python train.py --router_score="softmax" --normalize_top_k=false --balance_loss=0.00328 --init_std_router=0.00645 --vocab_size=8192 --beta1=0.95
Below are experts of layer 2 (counted from 0) of a mixture-of-experts language model. Rows are named router (the router's row for the expert), gate (a neuron's input weights, with its number), up (a neuron's input weights, with its number) and show model dimensions 224-335. Each number is 128 + 32 x the weight over its row's rms, rounded and kept within 0 to 255. Numbers have three digits each.
After each expert's rows: "mostly gets" lists some tokens that are sent to it at least half of the time. This comes from a sample of Wikipedia text that the model never trained on.

# expert 2
router:121150179160140163147065068101120152127055122137205079149059126205134233111107078130165096144141138170131177140151121115114129191157063123181075055148091175118157158071156104135130152119107147155145165212089116131134121091130099167046115099128115142097086186136178136141102117196133156160116147100148121092092105180135111091123139109105
gate0:101122161120101128155112127145139120118177144180109120095092158109116168107114180067175120143132080164133121120091181117127158108117146139138099074088100186165189205108079101117127110150159104136112073158145134090218126169135112145105143101151068144108109158113096111165135080151088128080094112065065122114090044189167152109135139164194
up0:078173085115105096145066116127124122108100174110148175183145135168164134174131125127165100073094084163146125123158146125138118081120058111125158114134181131123078057175145131139122109074103098152146135152144174098150135153099101102094108176135140150122138157094125134113159114120138151102126171159135121148155100168133088107155127096175
gate1:098163079148163163102120109133112100122123099130115118164080120088089125159092086107109096120187139135110151141161119148089121182136142065196129144177061157116147055069152132079098142134161141114126108130131125142104089092091142097113108083124124171115113034133128137119135086084109167168144178158182159148143207128125127162142161166125
up1:173071202088113133158103063162161141184124122094139159139159160185144106140077131131113182109101085144127123144091102101129132072106137185093186081084177085128112179124084061127112149153086106190093161115117146080085117106071100121135166163112122095093111093160159102170163097167133092160119116102150118118141062115102134085099071115164
gate2:159111141144055150108111116150128118100123052102164094159145112128146110157103142112148124108085108161119093133116099124152111114151169136067138108092124175161119153184119076075182105126116170163116107120149132121135099129105154079150113130141072131097149163134156143148163137124103110152137055127098111073105101155189197141158079178102
up2:164133117114176179092140148091148185101140155141139158113042111125103105145072137128105140117087168122130145102114161156098154195151081086155110131141104135122118123116147143160175140087079176135096155083105134081085113137138184176190104088094118165098169137134151139103081096162080156151102182141095136172103163094035141192098206103141
gate3:118075156147067166215116154099117158101118128103131067116133110213094140128124149127115122129104083132190097165108157052152116060112174134157085098107155062155166155135126154117148145085140123151176144166109116159158094121202095170135212163155092167126214182107132157141063069097127109112126134140141113167107108104152122121153188125171
up3:177168069129104140129140136172116094159129122107066165088060111117111129166161115113169110140145080085104114161157152217204116136109131137102212115163089141093090130163135050090171090169065115151157164144121113094156158166137115156160190132164076061078131136119130141099114171114179129093097140119145088145213082129166132152155165132140
gate4:116141140097123097161117113195118152134071121113110141092083121112119147154097103144127158169146169106202108074158087167083071113133156113208153122181081144132134104083108121077095152098129157161104175099119124151101105070152118094103093133116094150120168074120120121064122117092141163158157149086095109117156201090106111149081139128091
up4:120139122113140147203108104210139107105160141118152158181129161185164109151142124146120118168113109070108113124140148194137129104143106127112177149134125099111120152098104128112126119101091142151069118149130181147102104138111172176099141099166099120095122122134145123109100144131143131156095137138144163111115104072146137139076079126177
gate5:099152130138140166092089133113133129126145118155139130141124114117120129099156056154118116133155152120116069161173027134137113138156105099091117172165130141070116121141122102072142117125153089145123149157135115178153113166120062130144133141202150104130136143081159176158141131150097152085164140121099173144181094148156099083109113196171
up5:102111140145165111101107126090147198152171144163170083116170148094065121139135071105078113151146129084166072139126087088066105086086158059122124150108168158115125135064125138111084190103164153210163108136147095150136161152199126057135079145123128146093122174114141114106133097155137140074172153154084127130161083124154082070120165144118
gate6:114119143066187159133101141108081147162133184134099086172121110188120184121142153131161092132143118144146104087097118142145153133133088122149091105148115111122100183167162202121176151086122143137129114177173102145161125140118140167165085107143180106101144154164145091107148106122175126167138146128156133117115132142066110115131158139132
up6:158123158162078132120170138119139181145124134132114147086145154110143086139084163158170107147081153137158130107093124139196161128109114139118137118070090170182146063184070079113172073161109062140119116165129156127123138134158107085051117103103061141156084070124152153144085160094119136092119092152131098150151087072152090129168101099135
mostly gets: "ić", " Apps", " ENG", "weight", " Mand", " Racing"

# expert 13
router:186167131142127069129096145162194185125106179125085170185088096099103079117128114136079187115117145101013106087106157124128161103153123131103168159129141113088145144112180109121134079106166168108087145125151151166054106057169118098105116131142136100138088130171113146151154109092126165121118195122151147175173156161103138139058086113109
gate0:139093114135174133201102104123114125165162095097172139089136135148117185171084147183120172072101108123094128183099130099140172092137119126167137101141110140147105098140100126147176132104129152163131151125140132061111118130171157152165160116125143124111079132118133144127116119123140126179108133160070135084123089105137081167158105099076
up0:148166097130135166127110155113103121152176081115130075078151101141125106126107099163194116114131157134095074094097101074097112163154067083118055123212159120195107056146086135105095125109104119105158136111142138099145082170113148040094123093109155124168126111099080129166134064112127190194131074108112068127150179052127152144150150190187
gate1:177131130131108121060092159138139137124124149182117079110108129130123114141139123123113135124128101131121170176117173116159096094155161087101107090162125135115178112104138188139123085130173125076130115178098123131119107112144074125092064169151118142141159092103148130163119178035115126139126111077142112134176126117086137117146155136187
up1:090067185129121183121157114151111133164082085148136130145104137134136122188172118141094139169108157147120126100170194101155094111101160101150122095105128203071159153175200188106100122140167118127148098162139130114102096131080099150153074184102149166146106072105098112108155119098105091145086143060154106143170080145089060133069112113105
gate2:112155137106160136144079164163131085169180177126117145122137120120106078117116134097170093169118149120050167127085145125119117147158097172124133152136116118145177105131190147098116068127092162132142153094172147132133110112124152129150103083079131099118138122136170090156096126091168182213107101128121108067149087153187098163168148145089
up2:097147135089149116109071152129116135174101117147171084150111054100158083109154071157115075116147112108177139083161087114143151107134144100152124090177111134150135137132146124119088134133155090114130114128123121108110106065121123138185184185094131094171196094096157152102105106080052135073128122123075125126124182102087131139112062139166
gate3:073108156132196101168130178125132150142098111159144127097174195171131188096113161100032145104098133105091100127123156113115160092094091130123127142104061159138123060110143133062109100170126124163117051099144107132153141131115116173135139101038111107160173080166109132095098122143180122070133186091144134171158120077071085151123150191233
up3:127069161139120148157124139170138103073153119165107108175104111147133152086163110152176132129166132089190100152177115107121053127125133136162054099136181149166159111162158111138161083118101092109124135112092095102181159105148127135081148122107153064161127136047117143142135119145060117152135153117171093084070152119188155128140070112119
gate4:076103102091158047139161096144181147132127106184156109106173179123105121132104083073137129134160162231126167143161154115083089121132142106172190180159146133143096164113095096148192140108139130124139185150106135159197185152188098126109124155161118101110133157081127149176109164116109197108090134096182147108161185165123093102092156106130
up4:152176122102082077115156122144099104154184131102144139061148066136090067167126173115178112083127116120083091187127143142105169131100160198084085154141159108159148118076098190072102148101123135106190156102154144149102125142192153086186125136121087175109107152119151093056180148116083178109147101130107129183158139168156106172086199097108
gate5:175092117038094148099142093126134078145084073083094198152107095105129184132132152142145085127099133075108132142152127110159111091158119103146112099109136192081083202073140119099083150135149150174175121078136100125164111146107169086143153152162129089172098112156113095188111082153189105123168064072149120068113130095135107191187103093164
up5:096171156165133149122116153082105161094097071123116128134156075126149138145085105140099109126109099140203170153083130120146166113095149153113144119098070092192113094136117133120098112122110102078074107200183119148160126118189064140131186152059137146096116163145151182096143178113108129129131123124070152093136121180189114161195103155191
gate6:150161093081134141159158148070120185148144082132117139125135127123040152132116097140168126101121085101047121171127125070142112103138131169103116133142063123130135106156138131151141104134096059101132130149089164125123086138206152067150132140099113150114164082111138110151102145138074102115139091065100137140108113147075077128119132058134
up6:099153146147150111112113100118162140184031121136122181108118107113151093081166081074128119149135119086189090103150145109090126156132112225154176121135177086205112153103087095173122045089115116161134164123139060112165169144147127197129104153099156116179127151119047083120101101146110120134135092132148145117093094086162193123083143109169
mostly gets: "-", "–", " of", "ör", " ex", "ko"

# expert 7
router:131163135163145097112128152189165175092157179138096167129113127126112049088089101151086112158090175156081156069128189163145161172153090107101197165099135134165099136103156109184110146084147179091091129107107144118139152127169133134130074174163132094107086113132128188154142122052082094148170187141161154121151128164130186079086093166107
gate0:121122132126124162105080094129099137140140120125131127143164136122176128092148126161122158176135109121134142119061108159145136119162180104139159116137065097116186133212151104165128112093171125155082117153124102166178079124136128100090118148125120089127097116110149104124073155131150109134085110087098180100125144185140128135080177105187
up0:119149128157080076121142131122133108081101139130115195086135151178132123112190159046158110135127043117072094173148124047144122109123153098127098110072108102158076128142085098123175165106068129143158094103105139156156120088112120114144128172154147139141149093149121112179082123123127150135131125107111124137112105119139154150155133184124
gate1:163129184139099170138130157115194186200103125165117119046125091151085101169091124082182121144120121167101142138126109177116126121111092141135087067113138097126119133135121151152055123171120152112149109102135139124094167095088097145114128122105152202131098171196075136189166076154157152111141163131158130109126113101078083133163095112124
up1:154093206179210102164162139113168144156186089110086118154126115123102134069197087110086172175076147074171132131207112125094121138102140085156053151119155095119164126172095168134091107139119132123154126155119044167110127077144074165121197170137156154176133127116121122135120073094159144112139126160133145119133109154114088118167127140105
gate2:202168108138122173151155148113111178133206136096182138130160128201152146208116167139106166106087061153134111128180117184088164121084157147131113114094114095128111077108105102104163094143156147086086080164095118130110135142158122110137109110117099079117129161097088089081154161170113129101100086183222114110059193182123117118133139122168
up2:113158123124098193082135123142093093151168099112143083163085094092123150174198159101084178150163166146131123184117180074123100141107180168084089134150133148147089108119064096115087100074183184109134147165106148160124124116131121105098127119154150153090138107118086128130099159144215124176040099161190146119168127127119177133161139198180
gate3:172019135089120170155157148139065141150105169141120161113125179053101170187140104167094051133120180122152120165081067135150095038097076157138090147129151133163112112135164098109176072127125180034127118147062078146102124134107116108107090178095124120173134124190095158145145135208093064136107129151151082146087132122175096146126110167115
up3:115106171116034173149160123137111072122089123137104094154114153107074099163133082156155125147139155151105170143081115144172136122081116159102089184068066191142124113120095130139134106099114067133122162178136085145154090077086179145094153129132128116064128152132093111145130108129096134120121148199162139108146105125184179162212169142099
gate4:149081136113115096128094165105114112184093098185138088141092181092074184105209186054147111114133115080149150151131133101155089106172098107070083083126135115107121115158098106095146144128174202067143147194125116140157132137140124221115120120051141147073129142098141176118117124157184110115149152105152128104138135061086131071159173149161
up4:121131156129123136143133173083148174079118116135115080113113153168079085087109146098146182099154148182068203132121110116165118118072115097137136183143078166139152147120131096097149157123135082142134138125132056087099095128118143082157124158117087067130151183165165127137100127133143072124092120118060146113149084196134122116086170117058
gate5:184139078118121135119131179082109148081170085098149124081121100111150097146066181074162126086120115101135114178150089098083103119101112142098112171103149135147128102156144111124065179120117126143142125165132130127107141124159124137187038197153141140127091130080167191134149138140161179108117113092196159066171094134143177100101124096092
up5:116099150130149133046067083193133115140206096139131093104146158110105115091163125103115152106056131137136134136084150150146195110094153182124120180160119169088132116076101165111134134085173134124133170119139100172158101153129181149174107094082166071091151098109081112131146148146184132152154118115169103129103169096158130158135112126133
gate6:082082091139123093125131141072108065157103099085162149134175124089124153132141106108166102095129136132141153151135105131074097123086122101174093196152095112052124140116180138119123130131111091146149072193162105109096094140175104092126121141117125124184059085200128142127171150130165163140076168122123069161127186074116071106217103144119
up6:141136113081115095158131103164138131188215076130107139113144159222135169152116155161140120123117063217089056138133117117169146124139126146176109178152088132145169146114134149144122142120157093138163155136126063115159190072136127037064112133131156127095164140179100118106117154141136039147080124088122102052151137122090105175083080148129
mostly gets: " York", " Island", " t", " Costa", " Angeles", "aine"

# expert 11
router:123130175153200109084166151200096105101107150092121184100186154139156103154118104176137147162136120122089135104147124166104151080080144125159104118064129145202132113159147122088126142124162101117170094075138123185084144107151164187086164119125168204124192129188166090165095118143112127109131165170140160204070168130203191124175127165092
gate0:106070110099165140118165095126070139062120072213070130130106093131103130129120173084123114139111138135161117157121091086111127170140139070137084135084091103130077128107120123154078113110157077145141105102125129151130116143124153123146114088150104101149112158207144137135160154138066103134174121089129156073095156113123079092073160078097
up0:104083249112086209149139101171178184119140113157084155126128107142047175141124153119094093085120152190178199089122138125125159174144124115197134153088090152102174095130129125109079133093134119089157130149113153116024130146106200117131249158201155112104143157148090074133135206105127129115120103098116100127133198115117101095110094108185
gate1:121114167115121108158149092174150073084126106144104100150119097126159128069088168119095165147138157085125161146120191158122166130192154105099117140166100094111075092055143149095174114192136123176136148092164108114128121074166106115079164160141204120079116099138109159175188163147158143112097145109110155130145093128201113160160155176143
up1:167144104163124108079119167103115060198145113094142129102136107119079129097138117160137094135137087113116108137121179137107116087115149141127081154138137199086129178132158140128167137117129080141160137115124077129136096096154183163050085143083128169174117137117085067111158155126092126128125155116171186089141126126177140124186116140192
gate2:100182203094104160165116044106093130134186106113134164088125092161106149146115102172142117135137151109118104125150172131115122104127146140109124165069126110132121124123100163088148152207116086120188147105073110114062189163107159099136172123113143102183122140124165131142101158131148086097054197160118119099152166107135169074107185131122
up2:170076096137160083090154196154111119181125147127087120123149171067175099150162123104140154090167074122146149117132105128156142161130105126154161052162143114193112127145168135161123151063132166133079145151181135134158098101126089135117103143146117172077149095121062155112135062115089164171157045064132160163149073127122070132138067128136
gate3:106055165134154126138102094077096136110162101148156042118129117118053130131132133140159166096103129143129084150107129122096143150083147177120100131111109139134160056118135095095142169135169161164128096172142135114107181160129118180098113121131084149161145117167093163126112105166131146119111080094136100104112194134132136240128165189238
up3:099121107117087112112177088169100130114122126143157144114149131169074072151094145045139152136144159121140198132079123144119116138137095128047111106130101126107154112085142120072082143175133127116125133133081148125131163110058150116140137100131125110118117122139111114090089131147210130064106105122114105085090128089120076124127121168156
gate4:087078089086121146102091117133124144121044116095167137137184120089102142120116124130134132176152161090138112155135164134126133167151164119172152133140169122096080149118083078147231073134087089168081167111101117156158102112143103120143167154180134095087101132148198121159091176150143157136119132149100149134095083170160078168187109097144
up4:149059162143117138181145147117156085103168110082134133123072141132115155125157137105088102172086084124139143125112134148172120130130173086067150158092134102108128128124118195163108129126203111209119163139168129195156114097150097088111122179128146184129121147117088095069126105152169125152162188092137098122172092196120103125167144137111
gate5:087082135208060107108179186184147100215183100157099079136212114096145180131144189126124114107130151117170128099164118133175122098093203180116110124177095057133107148157134109112107097116101105090154126120092153136097106119098173168158161131223153141142149188127125108110125125127155153166135183145122102165190097128111119075158164127078
up5:149174157125169196107125157160168121197097114110212097176130128082096123147129189134161139142093145076141058095108161107146129096106147166073105044160161098101087144136151121131171096092115139134154180141108098126095121162101143112085088174161102128073121105127116168129154134076130141122071129117079129155098130110190151123152153131043
gate6:131092128162118110130081119147154122163111147158145099158085144128114188100146146132132127196122195127121105109137103178121167153103085133122101142160126117153108102200113163192036121134136154112146098146168103130109134116086185113093099085107152164123130190110148109091137158202174146132151088058104116228085110150153110100114190122168
up6:119120110121123158101161135139120120136138099163135127142156151055173112080120096137130112058120116105161110160112115122109087130152177078121133098114137117131122100091126102115169115161176096122124160176113144131136148095149085111137156125114093096154068157169188160162108152108144223117156126126175209111120152175114205124103108150092
mostly gets: "\n", "\n\n", "\n ", "\"", " \"", "a"

# expert 12
router:118123138141165091070145112171150175090108130134078159165079171081111059116123179156075163129103082115079154119144158139105171093137117146095112152123148178095160112113164133165096143117195083077138124132109105110081170114106165100133141151102128094171110106147107190156121165088072110180174099125147117152113138120085177136093097149100
gate0:083138183125174083078167116089173119150071127079141108170104112085087105143093160084106133135159218101129133089136107185152174080131140104128138094093188124163190166116113143066125087093158100144118151126163125094101158089161078141103158102130073146097123097138150170169140119151160125080122136153142118130121180107180125189067167144084
up0:131124110122136120149135137138151167072126146141146090117071122133189125118170152092100163111157150080157134112151084080165131108097106118126181136109099108112201136158149146162110116123097137141175186128143160135163151114091087155106158133128086116180077138093128103101079190193135122091147140130131127136112140111145109139124151160097
gate1:144140111141147146126084185193120124155085180170062099125071058051140164129125190149098100109124127114055097150139107121059101127190129146129127078156106054122056111111163133160103185154132116149151181142116091146141126123097173126157144120101105102125152140133082135155153130066068124094150105121133065150165101187086089154163108118140
up1:177119192172105108119091134161136147117138115170108093141087143137158133148158168204128155117125142118158146184159127093098110140143148084130141179091081141140096122097106113116079115118080110116145123127154066101115168205060111136164148130113132115085133130142144163189152136108147128152047124135138073176139145141090126080161173106167
gate2:121150167087123108110088162132143122099128116124102130075115081105137114177114154137119088089120141142088061111121144126089176117110115055133107179123094129146151135122130147143096159097118145112176109096112155168102127206147126087154194084151046141098153145196134077099099078131115144137136167174059154095150096142186136182135118158150
up2:145109102145175175115120058122120177131098066073111138144148162143105148172108123187093109151108052097159105171125121099130109135131131126099134144113151071122094153125124166119097115136141144168083065122155167084111148079091208093146071141143103154136177110088121149130100212156131160106124146084183139131105109140112103128107122099180
gate3:139123152081126169128135119080135114131086161122162147162074156091140096054119178057078134145096146160157133127099106134133143136104067149124171077060128068146127130114141129096084083117139067113117116109116102117126163158135155112126166061153074130145187168143107184142132093160140161146134104062157113130113173110101156117185122095154
up3:121117079151133085122160121121133102099132167123169191137150117203044112097144127160140092088104142031071172147195124164101105134140085167142100172145105167147145129118127175087162161082038179196142122173131165101091140128098112147202095154084072122125113101070153126116123159085138081126145115186128168158163187224152128133091112100094
gate4:130201172089130181114136109139144101144105147112162106111121149121125088122204160165115182136131110011154133114115116111097087080130112125152104184147122104131091101150153099177092147165145135125138159108104153108132100083134141116064150102111151149102125120117117080108149133061082130097128172118137199092074148183106111112110114073153
up4:122100103154134129123115095151135160145111141101118077205152150126131094099122189154219134158141160138180179085090114191078091152119167094139137110100082126127071139157135058141115172157070127073114124124167158143115126180149042145071122109095116156146133131115128111125146188068126109106178165124134121108093101149096125168125150142094
gate5:112104147112151109075105103217141161094165158202141107112140113093134138150123095183140156086093066123113140147185131154086125136142130157103105150159090109106124112147112105180102100180144126092121110155194127137080190169151121144115092112142049140130126188164144141084130080126085168102145113153134099070027142114104215156144188170127
up5:149122159174108113168129123126085143084141120116128093102154112071131117107109099161133144236142093118125163127129180109117146111167152130130140145133170183140187112139125096190103110155130095131116087144138197149187137138183138087103166122150151146101175132133082139122140148092176125117161150111109079174113125109079122146133107109117
gate6:166034104178161145161099118140120149142148056162172166148122113110142115073088144099166125152140147187127143153053210202146145076109135126160139115095154207080143137077130169139138111098071143140118096134115047116139115147149177084175153140118156121116162122123123070090148128108119152131121075131166079178173104116133067120081085092146
up6:132142205109142090174143120157130171141130111191122144041104139148141106147091192123095135156109098197099145160099060148166095138101115155218149130162092145133165139153100145120126127183084156174123115142105187158158126041059091131118129123170124193093129150099117097153121064139154122095129157133094094146148135182150153147134186098085
mostly gets: ".", " .", "?", "!", " though", "yd"

# expert 9
router:122169136157144106112128157181160185096154183132094168121116114127100049083091089151085120166093171155078153080124188165139169174158092103098190173105127141171109134100147107184110146094144178099090133099108147119141155117165131134121081173172142088107086109133140190161153132051096099150179178138163153125149125162132195077090090172114
gate0:098125134131117085198114112129121097130116109165135107146162149110157164105122110134157161117101130115123130100095117104108094081132150212112066161125156105150110095138125108097157095129080115123101121060055118113165144175177069130133184159137146077139099159125129125140149136160091108131102169149137149121175157098103083146112182178114
up0:164086121172105097141143129183155121119109093144169143104144165117135107176150098123187136120086086098109133120154108029132185185141113168090136148127092126178113114166123137141119157148183159129179108101100157121138132108085143179148146139163119158113121084084081099168148113069125083184091058062099092205093153163130137075160148190102
gate1:161132083154123127130136126101082170136147082095140180149157097142122127098184107160134145198159090140173122074095116120149140124118113121115156120133099149126147148191112107168160160152123166123161132131144170173097132109108103116190161109145133141149176126057123110148083093119134063130173171106153112065116112191095123146102130104188
up1:089149166168103170111143062142169183103211090143116095067129145056171120097094128160053145099226086097053121156145126164091104149181128152113172102156132135156143119107128165091117127084138165100136086125184057163097169161122130184107057142084181116166118135164160079129077138156130099141124147112106131169102114076145137153079175133123
gate2:178129155153153148121171154092118103158167183158136130077126138126099087155122131128095137149120126151087091175086113131151136144071101177081138105139154101147133123135096139142138162144103108131106149115159144133131160080115081146108234120134074067136108094145114151192138146134112047136138073170129168178107089099104119101160176120145
up2:158172101102144161120134124121121171151118091090134091191097168140159173122117113160138101085143148208138146083122091153161116093124078141154142084134090187085145071153118104135162154073156202087107133124133104149097097115108167172186118097131141196130120097065137164074094082158198144109135111130099135103074188151088147143122137178153
gate3:057117106090080132175113183109133063211166145130125108107188091162203112151145160129172173162097099158089171164089096120123164157087076079127128099172140157083074200126128131138154157100102105132154069175088146102183117135121095126124126105055082119131108138117092150143097148123110120151021128061125110107115127105176123085168101114112
up3:097162182089169106124133147077111108140104152040128180126134173123124167126067115174145129151108090109167088128123121113130169145066115173176174086172092113128196120118132061146171156174139134080135129070105108147154152148103111148135179122170121087144084131165090150119124112076159125143148121164136087170139132118076130149048182075124
gate4:155090120111127096092137139152119161182029084160095042139088085116200106066182164119134150109172096098090196099142135196142126201166098158088119128113155129129122127115098080139126107175130113110129154152190127162152133134114153070137156133104128168199126135122174148130049131057148110131132111134104141151159093134087121154089090119147
up4:138100166172130132138078157083121101142170158071143076181127167186129174088099105143151204165096137115076114136140170097139089105145105133072169086136105155153097151181148166070164139162166106141155110113146149064041159105132146143113104193100205119110099095151126154112183153201185110096070155063177106115145168062139175142196170142125
gate5:191081145134131136118173148110134115209120109140147134149125110121120152107144118122124113100151102127119160142155094125098133192184143090104139143131111120088108187088118102171137126110158130066140153062102143156167144139092149104118198093098117124211201144142110152115084194177152132117150139107127156163159082063089108129070116175138
up5:093146129099140138203156082101124146085128124097128099189127190135123149142180120107111074153115128255142115130147175077145135171105130231115119094094069143092116149140095071197158120133169193123172135140100140047130113134145132093071125173095076165135162141099117135059158142102062062126146170079151120134146148150153170136102126146116
gate6:131127124154096169126095099144097177196135110123126127138107114181113136160129132094107151046192101096107111141078166076108164063194096143191110138152131156117113158126125156157128106143164164074107172121141137138131156183106127118126138167158090152217181158110079095144126091126081151132142115069165195098173167165133224168137094092121
up6:121119022092097183074018145145125156126120090146135107085110138154149112127146126140150144069129126167110181077127098142153177154125119107158154097058136152134131117163180115118144104141158115075137124166121128081132146143125181138122152177162114105155160175121166109127092092090092093100077128118141136132110143128212115102128139126146
mostly gets: "1996", " ·", " 1995", " 2024", "″", "1989"

# expert 4
router:190104074131130133085155133149156060116147090158150171145171119083135116148144128095132185054132183121107162112135196144128149086130139107160129074121150119166151126095065143097111089101120142140139102094189071158124087116116126110120137159142140084125130159134120126097137137092083103091160102132107140126165192101139156198159083128123
gate0:087149170139115141137161159079120100133106089175101117131146111123105118195178123137109093085130127122156149109170127101127092107090146094089159039192113162147130148110120097123131138177126103083124119137142067157146101128108144189126116161166138100169129099076089135137133064119192089123158109161139180074120144121136129142176130112086
up0:150186090185155118096098180144133186122080073078131139116072062131147100221108117148112164162126162109184131140130148153088168125138158177125108040178153121116131162103141118102144159150161118083079118121139140119183149164094107117075117116154104089140142122164110130140150143102149135066113098134178073107061159121154061191122084110090
gate1:155128118135151198154139136123110129161117134034092132152140194113114116122155077142150162166092092151144114221096156165142127131099155199077169168147149148147109156109128153144124099139123110057181134091172165222142169183093107131138054104133089134126088073146172143097115130162176101085130114132098151168105137089082181075135119093156
up1:146102118171117131112190093122192167113175104122114181161127090097143149113189166114118141192092063125134142136111177212187130200213129120108175124098092124132148131135142120105098137212075138103130147139132094126137176149107086088168166186065098128112124155136112144111117131072142087112090189048144141172098170096054150101169156190116
gate2:138168121172121184124090129110077116159117126119103111203125123126093171168172114127134167078119159159095123142136174139146102167104133136091094157123143163093152129105109047134146101112176124139111091113087117169137138138153144116117120141168124126108104132130155088151146086099068071161104099092156085151083116093182105126094126105099
up2:095070133113093119106124131128145119153121129104095119152167140193101105069157153089146117133142127113155150185148094126110157092111139084129142093132115140154152130144124133122140147090140080133098160138067136115163097061072142094139131134186108101104127101176129126149113156123117089090155091174092147108175125131160095100182139071015
gate3:123175021148109095120159164183132127116116127131156095135108103143087108108129174153168091116145142180169139090150124129123163073138094128093076093120125143133142125097141111104094133124132129142117135141113148094166120111144134097133137127104168179100101066092109164133139157079150123120137156122106121121164166125103210129155145200119
up3:081122165099082129177103133125079156121118142117169139140127123170102118153119070147060152116172169140132197150092129097111087135213125112100119109118106145095133098111169175107159144080117075104153149087116099114184085195184136101083158123141108161099154124088130130140144135133105179068131138120176104124065173123185115127121138143152
gate4:112190081155135113129084152162132113164104152129111150081154107189149101148170075103056110141123086163123118115073147145137101130093047139197158116083097140125183127139140179114185070151123167120153123084133180060146163126061106091114119102107122113133126136100067017098091156121120129150147126141099121138082108156108114153175087105157
up4:170100100118100102135114098166102131120104116144119061047112176128107106131049125109172121122119103153108184136167109096139136127155095224116104113159131167167105096173159113043096074163139059097153149141099170129119128134141107135125105175118120182105155095146087063107078193123079142118170158121128147139146127115170220145142124094145
gate5:134076181135121189161186106101104179153123136130128127122179140161109154131140150082101173172116177144137137119134108099096075118112137166091177182115096118096104118129138082094122145102160100080161133128188179105127093119137172131096133161130176195038075100156095116184132160087080135172113180170123126079142132130179101120118131097111
up5:142137074106147094097168152135157102104125210075128136084122090114161098090151170059167144177103079152142135085159100152141155101151170112095157155129097101128168109143051133108125136097170156166116169121145131083168078119086105177133112137096164116143154104133082127132182101149109141148167170129077187111203092197145173144184082075079
gate6:148157133161110142138139098187104120163117147111138177181150147153152126078158176125111122098138078139123169093101155119160077128148081136183141132154194109124168129121119126117149156172094115125149050111160139109189105145120140139164098121138083099121137126123147126134130110107169160152123159051082150145106137138084102083178112089124
up6:124113186079135081170119130068097125131129053154166070116196077121145102110101089130118112095134100182141087116097099162161143120075123065059137106133122150153131086127072095170141121174140146109201136099152105144147090124161103156072142074079140113210185137151085175132080110134155149135162102173140105157072117164178127175126119182127
mostly gets: ",", " and", ";", " but", " &", ")"

# expert 3
router:128168135158136101109137145179151184088152174142106166138113123127107055091091087153082110164082174162088157071136185161145165174159096103098183173098123128168114131107146103183104143085140176087088141104109139128137150121155135133125085172167145095111079112141136192157148116053088093140179191148158157130148128172132185078084090168100
gate0:140130074124142127148142098130096138124138157131144080132138025073120114128119165122131110149110177155114137152135153179157134172143136174088156161144137146131121114139059161134169051088137119140166191118126223063149134071128114118124102112202082097121090079110179161193136154160091124150121102132107084178150114151072105104106141162100
up0:113165184149143144118128135125129179103090138181116130182152127131124112129149129115175115190067125081056168106108111102162118151132091123075150135132146100104162178101155073174116123178166130137137156068117107124088126161115110086157111171133174158125112104149128103161085095151124047107132183148128118149151127110085131159169114144173
gate1:127080201130148132150166123132122132162110101090169148129176100112131140123160129126103081147123170096148144046176138155112070134121145163140101121139078116120182138085195099150163134151116097113138122104069115118087117171109095163128080102098070094139143118149156139087113109136151145123138144084160116147125132073126102101186107052070
up1:118154133125159118124078120070178110113160141107141110127103153114135156143114159154165128104135156139173195165170059172128189167124080132145145147098176157122146124170147119059087173065154142180158136190147138115114141124102149125182107171127136071099169151202144146106140190097161111140115102111154148151157135031199069133109163088079
gate2:134101105117106178116122091103123134160180103079205113148131133149116145124081126113117116129150152071165069084126127127100162135096157139105202138088137096154144101129134150131163101146117129106131163137087142103089096139125102175084124176100145139163143147079131164140161127105097138174145184138118108062070119118111119161106181135089
up2:119140109157083101174143136153149096103094106155123166131096076098042139186119127199149122087119089198141168107103149142140076128154082115151118141148156112105123132123108099148135077139148106154113082129121090118157163126136097145106201112119070123128148106093090083177132117151135123097223173101096133118141124102119105047126108174117
gate3:160141025092090098122117131146165103108073162135194119104098102168166200077153109201139066179130140164156109097097053115103121104140156105181122107154100161098097088117117146065162134117120121111157147085150145135163141136175125123121139148119093134113145162078115166156105125063119123134148062137150114188173159080131110149110146154127
up3:129098090119154124091108180149106204136131113084140109170121148167184145133154118116130108138150110097150093037181079122150113131107100109175080123158088142122115144132150124104115117109117122127114137133127181131115145139078158145145138128107139104071218103136116116160118176112155127137181143165201159120178110137051127144197112165082
gate4:144120057121167104106129074172178081103116194109134125124159112153149150121127077120142123128121148103151110180156189112128193081128172153104149085119134157126092119079145115091144174134137140122088089107159122166088113180163150090093118100105066146162113139161074146154153169154124157125101112137161081100117129102174118207168096105107
up4:115158150102139126183163064092092127092064104119151133125162152124145151184106103119132165139148113077112100121153125121143119123109138134119181111124105125139130092099089121072108117125148141133183133160122140109110142138103097189152122145029170116204150111127138127139109180109116160180148085099120142115168140144144163116116099132141
gate5:080103188113158143122076078043107149136125145146161123143147144118096154115158099108104139160152119092138120145107107103113137113138163105116055074144123102141104116110112144161127153176116160124128152087158093130105121165159123104071156171093145113113092132172162118150118107175201148146149093164064099100113092161108126121119138128093
up5:197157111128120144138106113170153117189189202136129173099051107179133124083113113164110152144072114092136089114102141082105104097122150175138139047158095161145116157165151173142136105179147084126085122203143174115114084137182191066157063181106080108128108120062160141161132146141149147051134157101092144168137137107114107082145075095123
gate6:108089144155107099101137118101117182124157076176065133117082146118151167115147127093097129115131146105110099145082150146120123092114151133109165163060121096137123095163098151076142141138122167101134154162167187143140168116143116112103152088126152142148052144128194123151161149131134096094104112143125150099129129135153173076160178126125
up6:119113105179112149140141111168160069068105160088173125132117100146175107103171116061129107118150162137115117140119103058088123091094123184169108100213182069116139126108141143166102118169127087138069126110159102113110144145114096134148162107182133125129067184121112177184179139122093109163091104077131155114115078143130075126179149144164
mostly gets: "\\", " Oblast", " Berlin", " our", "ez", " Hav"